Weights of a small mixture-of-experts language model, trained from scratch on English Wikipedia.
Experts: 96 squared ReLU neurons an expert, 1 pick a token.
Training: a variant of SOAP for the experts, 272M tokens.
Below are experts of layer 3 (counted from 0) of a mixture-of-experts language model. Rows are named router (the router's row for the expert), up (a neuron's input weights, with its number) and show model dimensions 0-191. Each number is 128 + 32 x the weight over its row's rms, rounded and kept within 0 to 255. Numbers have three digits each.
After each expert's rows: a language model's description of what the expert responds to. This comes from a sample of Wikipedia text that the model never trained on.

# expert 31
router:146131126108087098160073133149124119160139165109139068179144106102101158098176138133147125146095111101068222162063187143096052125088128108150118079148108117166084131061108144118114125133085086097126155115142165128160154148082107148135179072111146132131127129135119178194098092085152093154117146151092159099086162166104148130075117112144164173150202113111135148128107129177134131157108149097153177140128124127075202111133093169171121127116078097073141151112178115141132132175143142101149118091127107192120157084097144140113116071139092148115151178082094126045089115083154080115
up1:123098131117149110150121124165070068093115174068125126098099143077175140120131138104171153161167136096080096101119165123097140143146168084190121177132127110207095122115115083131176129133111037082109104104135137152131131133123084155127182168119151087117125094154180153163074135114078163081083118154199171167111122089176079102125143133133143077172147074128168127145092142132123158119084089112083125088099130156184139087099157168158138170191092160078110139167155169120180172137179157085125114121158086134109126126097173166157120124183130152109182150092117112181111165144131112145
Periods and closing punctuation ending sentences, often after a noun and before a newline or The, He, In.

# expert 27
router:132151128102098116136115161140186095156186144095148094154137087180086226117159153132169119148144122124105174163065175140128133095087145109117086083151137105142127108130091162120121194112082095111153166076150157136175117121101174160191149115108162132158176153107080156158080107124113038167083120137139155118100130171079193144133081161124128198135129081098086140113126128134141132136103179087136174142132089186112099102161089178138126094133101112089133192101123076135129135151110175113118111137147098201081156107113166110089127140136093118106158162117108082102117093065186126104
up8:059175083117093129143068143072135160146115164141094068187143074162115157151098168102140099092149065121044121150110082126126100123108125182098101124132190120101173121132165138120103074110110137107127207193193092156169109162160139129149145144099113114106183139117133128100068092151103139132142123126066093100147085129122155125168148218152108182085160087133119149145116083134128084079158172065140105092098141182141086142108091127092106172128172118085149075062114116155131142163129122102122079115097131070142109095115110161121170133107144128094113161100110141114151118107143114105
Prepositions and verbs in sports reports on matches and seasons: win at home, in the club's history, qualifying round, faced.

# expert 13
router:152172136107120084152120137154133135198124121139181086117124072153101142113186130149130156160122126128112178130114145190123101118105166098136110105124113117178099158086099157121084183042129053096136147103178127101150104133109144142151188124110142152152142114143105161144087077115145070156132083111116124093089139114128147150107103155155115155163136102082152177101101171158156162177100139096154142200108139207059137167150138153175101090079124138126139143111180112113135142216191155120175096120151144132128137102119159139100111114148086180118150144111122057102135075040193076140
up77:120088118069163110100182113167064153123137135148147133149137160152086126136089158192110211143087161182097123094100105115165130118171120086153160133146091126147120068105120127121121121146129077163173104074147173141118104128149106108080130150118124124055162197153096175081132136111150133119143105033154125105109111145112146156093148165199071123181133090113057141128142129109126122192079132126147084166154121205112104188157122128183146130119090118145139154076137067112103201151162121148110103128112136123162132094089169157196127114176156172174109103121148127096113128144146087146
The verb was after birth–death dates in biography openings, plus past-tense endings like ed, led and mid-name pieces such as Wimbledon.

# expert 14
router:132148105049079147152104141146137113154121161125163101166154107100072154135172129130154190156074116103097138139127125127046124152149132126185100089161075106140148143089111171046137156148115055113117168113145177124113189152117112183114171128102190154153153124109108134147134127127127102169075129196067179082111174152080120090137108153155145146163124108117118148092085140162145164122128120092165142119171118125105168128149093114159142114118083083128151132153192106108139145124159139134153104074219114118132183108107189131112126123170067141119152220113087093108101118143157083080
up0:117164048141122127101083128168145104168115152172140105148161139131135146103133120127135161155130120112171144147093089141089092154192080168104114109146172157134107161100119100046139174207153076110117072134085160157110168103098136121145153099127130117106132102138172157151102178160079096133097190141082136194132147131134118199165069068136124078123121130139116133094122121214118069146141119184152089189112136150112139132177145108184090129170136096108109120097180178072083112138122154129137139110091112098144145176069118127055128128133124129156074125155122145046149155142173129151
Hyphen bullets at the start of infobox or list lines, and field labels after them, such as Genre, Phylum, Type, Succeeded by.

# expert 9
router:195130154112116098159082174121162070211197141121165108149135072126126172115148143139109135147089100129057159156122130151116080188132189068126121133165120066191091106050089153103114151138125099080137178110174167136174128156088132130152188115098164173152120179141115161146123081100144080165105098151106122118079159108084129176134085170153134107162142103090149168118099139163164173127116175086124199160142111179115200158154137161176131118087104126113158144097113103135141115155164165132142102105127099146132114078108162115117080118143111143128150179124095090112106101095130076135
up4:107135150100158142134080105092100109156070147178181092122088156136092123082112170215105125092201096144157219162117116120105074109134033128094176157098091115123097123146140138125124113118130134077118156107089094140134078107073153158144126144147145107122124127077057111129135088178186138146099171091183160082138182071081115157141180139165190153142110163173176117127122092153145128138149190098067083123096115115159176117101107093143095119132160087142151154133118113169119140140110073123118168151115130107147190111082132138117103131149096105106117099139136080112134122087190147145
Word pieces inside foreign names, especially Slavic, Germanic and Cyrillic: Herzeg-ov-ina, -ić, -burg, -berg, š, Cyrillic letters.

# expert 18
router:144102138133119111142071198143137068133125115161146111144140133074123216117195163127161157171075108148141185140098124147094100175134127121160099119112125093135121108115126147078130160128095130122100138112084144089146124160080148169137179078104167165124124145133117170136063075085130108187146103163146114078080151160093134150128133127197138154154198142044150145071102118146186186129086147100166172144142071153140177144165126179190105107071123088112159148117128105151139096164169158111122084112145160154117160088129156095075114136142107205114147137081062118102139126110129105151
up5:129087105118092105144149187164132085120120099063087168062067140082097121121130093106109139151125116122156118103130200115164078119126094157107176148102089087138091076133109115124139158179137127152050128154125119174101144137098134194140129092095157172080176101201130159138134110094161131083145110183124099090072110104102112111153158116098123111090109148135134137173192119108166171170087172111116090098134112122160108130131079181111128048056130133097136149185071097127165095183149186120103090165103095123139166135184157112169114146138151165137111153171120098078144091145095116120
Final suffix pieces completing a word, such as -ing, -ation, -ature, -ity, -ine: disappointing, uprising, premature.

# expert 17
router:134118080040120090155077175133142130192105128121092122157114113138090157116148159093126141201116181114118207163100158155117120111088158106175127133160120119145141138116105164155105159099105097074086179122133179077140136081076129133161150112098127152180139110121113116128105084103108097177089134145073140109089140124124158152118041150094139128159161115107143198135124146168146149171075168122167145097131140193067118164158089127162113038127104126115175136159133091167150162190146169077188122100169136132115117090130145126137121105137115116137138160097121082072124053114162069115
up5:090092113114099159119134135115167161134140111130087101173084115091180131102103128092090106095131131159129162142125138095115116049132148106126121113100158165171169145142057135113074145121113119071094145179067121105116158136120121148126131118184064101130180103121096131157111113144039108111083165150125094159135195140122148116088093111188186124097135157096083126159172104081178101123126129112139111133150182125098096193135146182131179107158141163061105129143062134143147063187072100146166108175146137106134112163098137119164049096120115148159160149066104092181076100120120100095
Syllable pieces completing names and titles, often short vowel-consonant chunks, such as Stall-ing, H-all-oween, Tw-in-brook, Rock and Roll.

# expert 2
router:196105148082112102141096161108154139157154160145122103112115091161108141143147161126155127145076157164104133163063126234127072125093172089144125114149106062152125144114090160138127204076134101058084189088107157142163122137088115125164132115097177154152148124122098148190095105101187106162081098150088152118092133133128173084120061162130115152170115117111136153090127167195144140136077152094142172149128115126040106158168141097174110086095104108113187126113150088157145124175146172062137139094153132134129165122165143131151051122136105159104138110113117080100094123107123121099
up9:161086131135241179140123083128120177133112162095063113196139140127068102065098142135079123180124128190139110114091127160157129148137104152123144112139161128119143140087144106155137117092106065139146119139190153164108160143124156032111192149093144159116172127100088148122174184133175094098129138134134132125096135147098121030067142128154131205131129110062135130119129148179113152176150179117100175101104104170186127148083081082141115062146162154138157127075142116136129138071125134157125106123133147124175119136201121162128098115104130121171113118133131112118150112123165108168
Mid-word pieces right after an initial capital in proper names, mostly personal names and places, such as P-anc-ras, LeBl-anc, P-att-y.

# expert 26
router:144109080079086138158132126088117129147142168115148088143131101116092161098157144150169152156102138076083151206037159153095109112123202082122095114129091085113120103116079147129111177085136058058122175126135129081136170129116102159177154117101175146138156170157102141143089102085144070178107138164104150089111152144110147112126062142123135133137140096095099173108108147157163155120098112122170141166110127164116157111162084149194100090124093105071187128143176079113137132172160136115136121078153140165084137110109142136113136160117074169078145143136109079128084048057151099098
up3:063109091087180235145147167173153208172121085082130150115140166142114138147164104099146152141130182116154097138136117164116067138131085141121164129144077136176111189150141165170110130089117155136145152163102169075092119107140139114122159126132102064160185138082072107126115152112150108150105149117134091175132157096163167131150050166087149146093148080109123111121104068120131106102107178142120114142079132185149136086116143109113094098123193146144093081154089098119116126144177071119170084113156093110112107135107131153155174117114136097133109178166055053090088117141132155124
Wiki heading markers such as == and ===, table divider rows, colons after taxonomy or infobox labels, and words like of, between.

# expert 7
router:114130120099064081154102137154144109175124153084112097186195101169054154060134134161121151152124128071082147166105128159058093148069177106149132113124079083176120166053099148117115176103120085099084143117111188097153159153124111134153160104110188140138152164153124176132119108125152089153082098121108124100087174173089141103104114149128155186166155105084104160120110113139156167138101124068150147171120126135107144099156115176176130120118102115072160140145127112127154082165168168122125124088156129163161148096085178128136113116173099196119135170086100107064108074103161078116
up0:089109092157070150101071142117150150087162138085103157071135093158090096092158152073168142135119166165079134150080182161155120136097163140100159121105170122172129134123172118148098077136106091155178166139133070185095100136078107109157122147180111107104176075127127109132103156135148109126166118159141111115135126195078144071073109152173082067178109105104102113129108156122132150140112155130122214128089148144154093157134142109101143083131156128151131164143110168125076104153197127193103136164115159091109184066128155167102158133091105201125178151122134208128125135078121142157
Dashes, hyphens and slashes between numbers or name parts, such as scores 0–2, units kcal/mol, hyphenated names like Ribnitz-Damgarten.

# expert 24
router:157110090058101127155100136108170133182137149132138077155173114133088173122173180150136129162120126132116145137114119212122097153092144110111134126166104083204127159104089149085071154044136114120059153105112139074172137158116152160161167119108146144113172122179089129150120111142185112178111105140099144088094132138073138122124092147176116188162120070106156159123106145158198130149106136130159169117085107154067133157145140118173098069102106085094178115170147116095184074156131168086127125090143150196091123098140150099115081152184101145142157130092111080102088104084125099135
up4:128172097096154137155137111136176117194139075189129152151190117160152160098115123128113119178106144169107135108149136190085169119054104094173142145152167125140112151121177122091139137097129129121171152088157076114160141116131134092133094126177129104107106142102152179087144151110134132084155089069194094179077070138145058106154123173203202124113221153133133136157094134142170136179145117166172191138133107107143110158166079141121123110140127152136104118058092103193152133152102134136110132118142173149127109134128140098150127107111072177184187148122102093161078137097134151174
Short vowel pieces inside personal or place names after an initial consonant, like Xu X-ia-oming, N-ico-le, B-é-jaia.

# expert 21
router:175094145142107118154053143103173131154186137148153122142147114172105134117162156143126193198060110072144153166124157142072055186121182135146112121117132077217119139114083155082138210126096093128101148098129129090135159075066143149145130106079128142128105151164097142139087127087173106174124161139055123103105174118117089117103142116151135139148150124080095168129115174157170129173066158083141144140160073131113153144184137129162134112113125140082177178122157113138141122148164120122159121089163150144099145116137135153142075165120135186155140163055070079130090121120137095152
up4:152104121158189129123094070126128180141123093177093106135165122188061119115120145177191170090059123088126096136162146157142172155133152114095105138164127122163052156118126145099174102135093087133128106096148049140111073172160178150103061127125084130169138123117151110095079099141156123128160131121180119105097076135101161141135185168178130113165116079099128160143076106141146132126131180077102125128138173137148162111126161112092106156084114098093165131144092101075102093180177111103139133142139091192099098124071103143083125138178135113220100134104077092124149108127156165161
Inner or final word pieces like ic, oc, op, ical, often in technical, taxonomic or brand words: Metacritic, Monocots, cryptocurrency.

# expert 23
router:162106162122101075152124138130126143141192125085156106131119112127105146112160131144160136163106127145124177154092144172073108115101169124153083093159111110149073089121114155068081203090112113083119122077103152115187150134116094167131156115114157148171120108126065137127052097115147101139126142105130201111088173197123168086099128145186142117164121094095064153100083168138195177107092118076210141116143132156090135084135100107162066117112095105074173148144154110106157081154159146101172106088136128160099175084127120134113113114138108178113137166080083133103106063070136114130
up8:121150124120084046116148137109166127129182102073151091134142113149135104117086115142143112170131123061153107127101117163162138147162124132101090133150055105140118098150127172160113167084094121150144163168135097130106089159135162166104127160138115151139135211115131096128132105149116123098135145138162107115110114116128166142096123058182121167169126095059111097063092122090132154100125110132159137163090066153148079132115155138137139075112182131127152134157136124142149225166051125116121107090112081097169218164210077102135060108101143088141136115067100101135097062093176135152
Function words linking phrases, chiefly as, with, by, including and like, especially in such as, known as, served as.

# expert 22
router:134114146078104123207097145157115133168140193152126035173178098130117128150138179176111132139120098092097173131120168181101142164089149115190120104124132119181101162041118149120123161096100078104063196084141141108161144135099106137163155089065138121147155159105109119173109059065119061160143144130070163122102138138097158141118122169181137133166126121097142153110095149147158135114071144102163161158118103115127189091119091117119120087111104122108132170130148080106147124129157164133137098085161111160109168128154184133104139131122100187137157147114093157045082096117139070105
up4:210114109143175154122127154159116196132175142178072102169150123162125070140113133181088133120120106129199145072144174128122121140183135095152131096124108068148108105134131146083132117103089104148126150116172144105099124171171168059080123065114132063158149096085163117113114130171118145150158145145133208132099093104164146210109113161163186112158101108134118121115139166091113157128112140081169183192156104171128112212081133136115166152153122098119084139140122103114203157071154162133162101116124113155155125110153154119158181140123166136157101134158140180142112126188149141085
Broad catch-all of newlines, section heading markers like == and ===, and common words like of, and, the, in.

# expert 1
router:149124160084074134163115163143138093174161153128149104179122077134094156125156183131142143166115143096076158134121136162064067157147111140140108123129065108166095142114106156117155156103111061078113145102084140137147135157090109152181180093078147161160144134169101143224108088108123089167110096147088161098112179179102120146120136142157154170174164071092137155120124166149140118154084150089188157133103119179091129099179113147158128087119091134110139129142167092137142091159138169135135108075167127191105151092111150121103114089155109123109181192123111069084110068095180102059
up4:109137152106073142161074149125070111127119099167152112136136142119164079156151160136079139094102143134106135094156121116145139134159088137125140166134124125129086164129168125138132172165109136101105102084097098104099102134084042094098139119121118196121109124107122144122141048126082158110061085150109111037125114184167140115161147155142134187176157191142173118159117078109120103174126139169154094052095121094122125030153151158151146163119091104123110145144149153164112107177208116175166085121122099103148180151165078130161209164125144191115149169128122164139116090102116110130
Line breaks ending list items, table rows, infobox lines and chronology headers in structured pages, plus initial T or D pieces.

# expert 11
router:165133092125127094180099193146153165159086134135136122171129103174117132162138174128152150144117155126127144189145114188097090174073130151170116099140119109159142124115088149067078161131095126131104161122100126119152147097062119156126132097122163158106157140168076139124106101107128104146120083128136167114115172108118151106092079111114146149151177119097158137052105136156142142140089104126180102131083137186141118123134129138190096095056089075095147178134161083096222081150194162068148145099197178180153110063112130119153073154195114127094144113116082132080115143128181120154
up5:121153130120129123143139154160117151156094107119108082146133163198155024198154139119143151112115168126152088108107148143088072119158148185074136106146109136211134124185066141120164110107140126113135127115123116104162134075173164136177109164112144143101111121188121156119147103087148144104133083158076115138128105111073182140114093166157085119160085034173184112085103109144089084132086132134148082162087124110116129133086182082184130099132118181043133139145116095097161149124144165091152105132147133161111151096054146181170150133106139078128126163139138071166113155101127096142
Word-final inflection pieces like -s, -ers, -ents, -ed, plus a lone initial s opening a quoted adjective like "symbolic".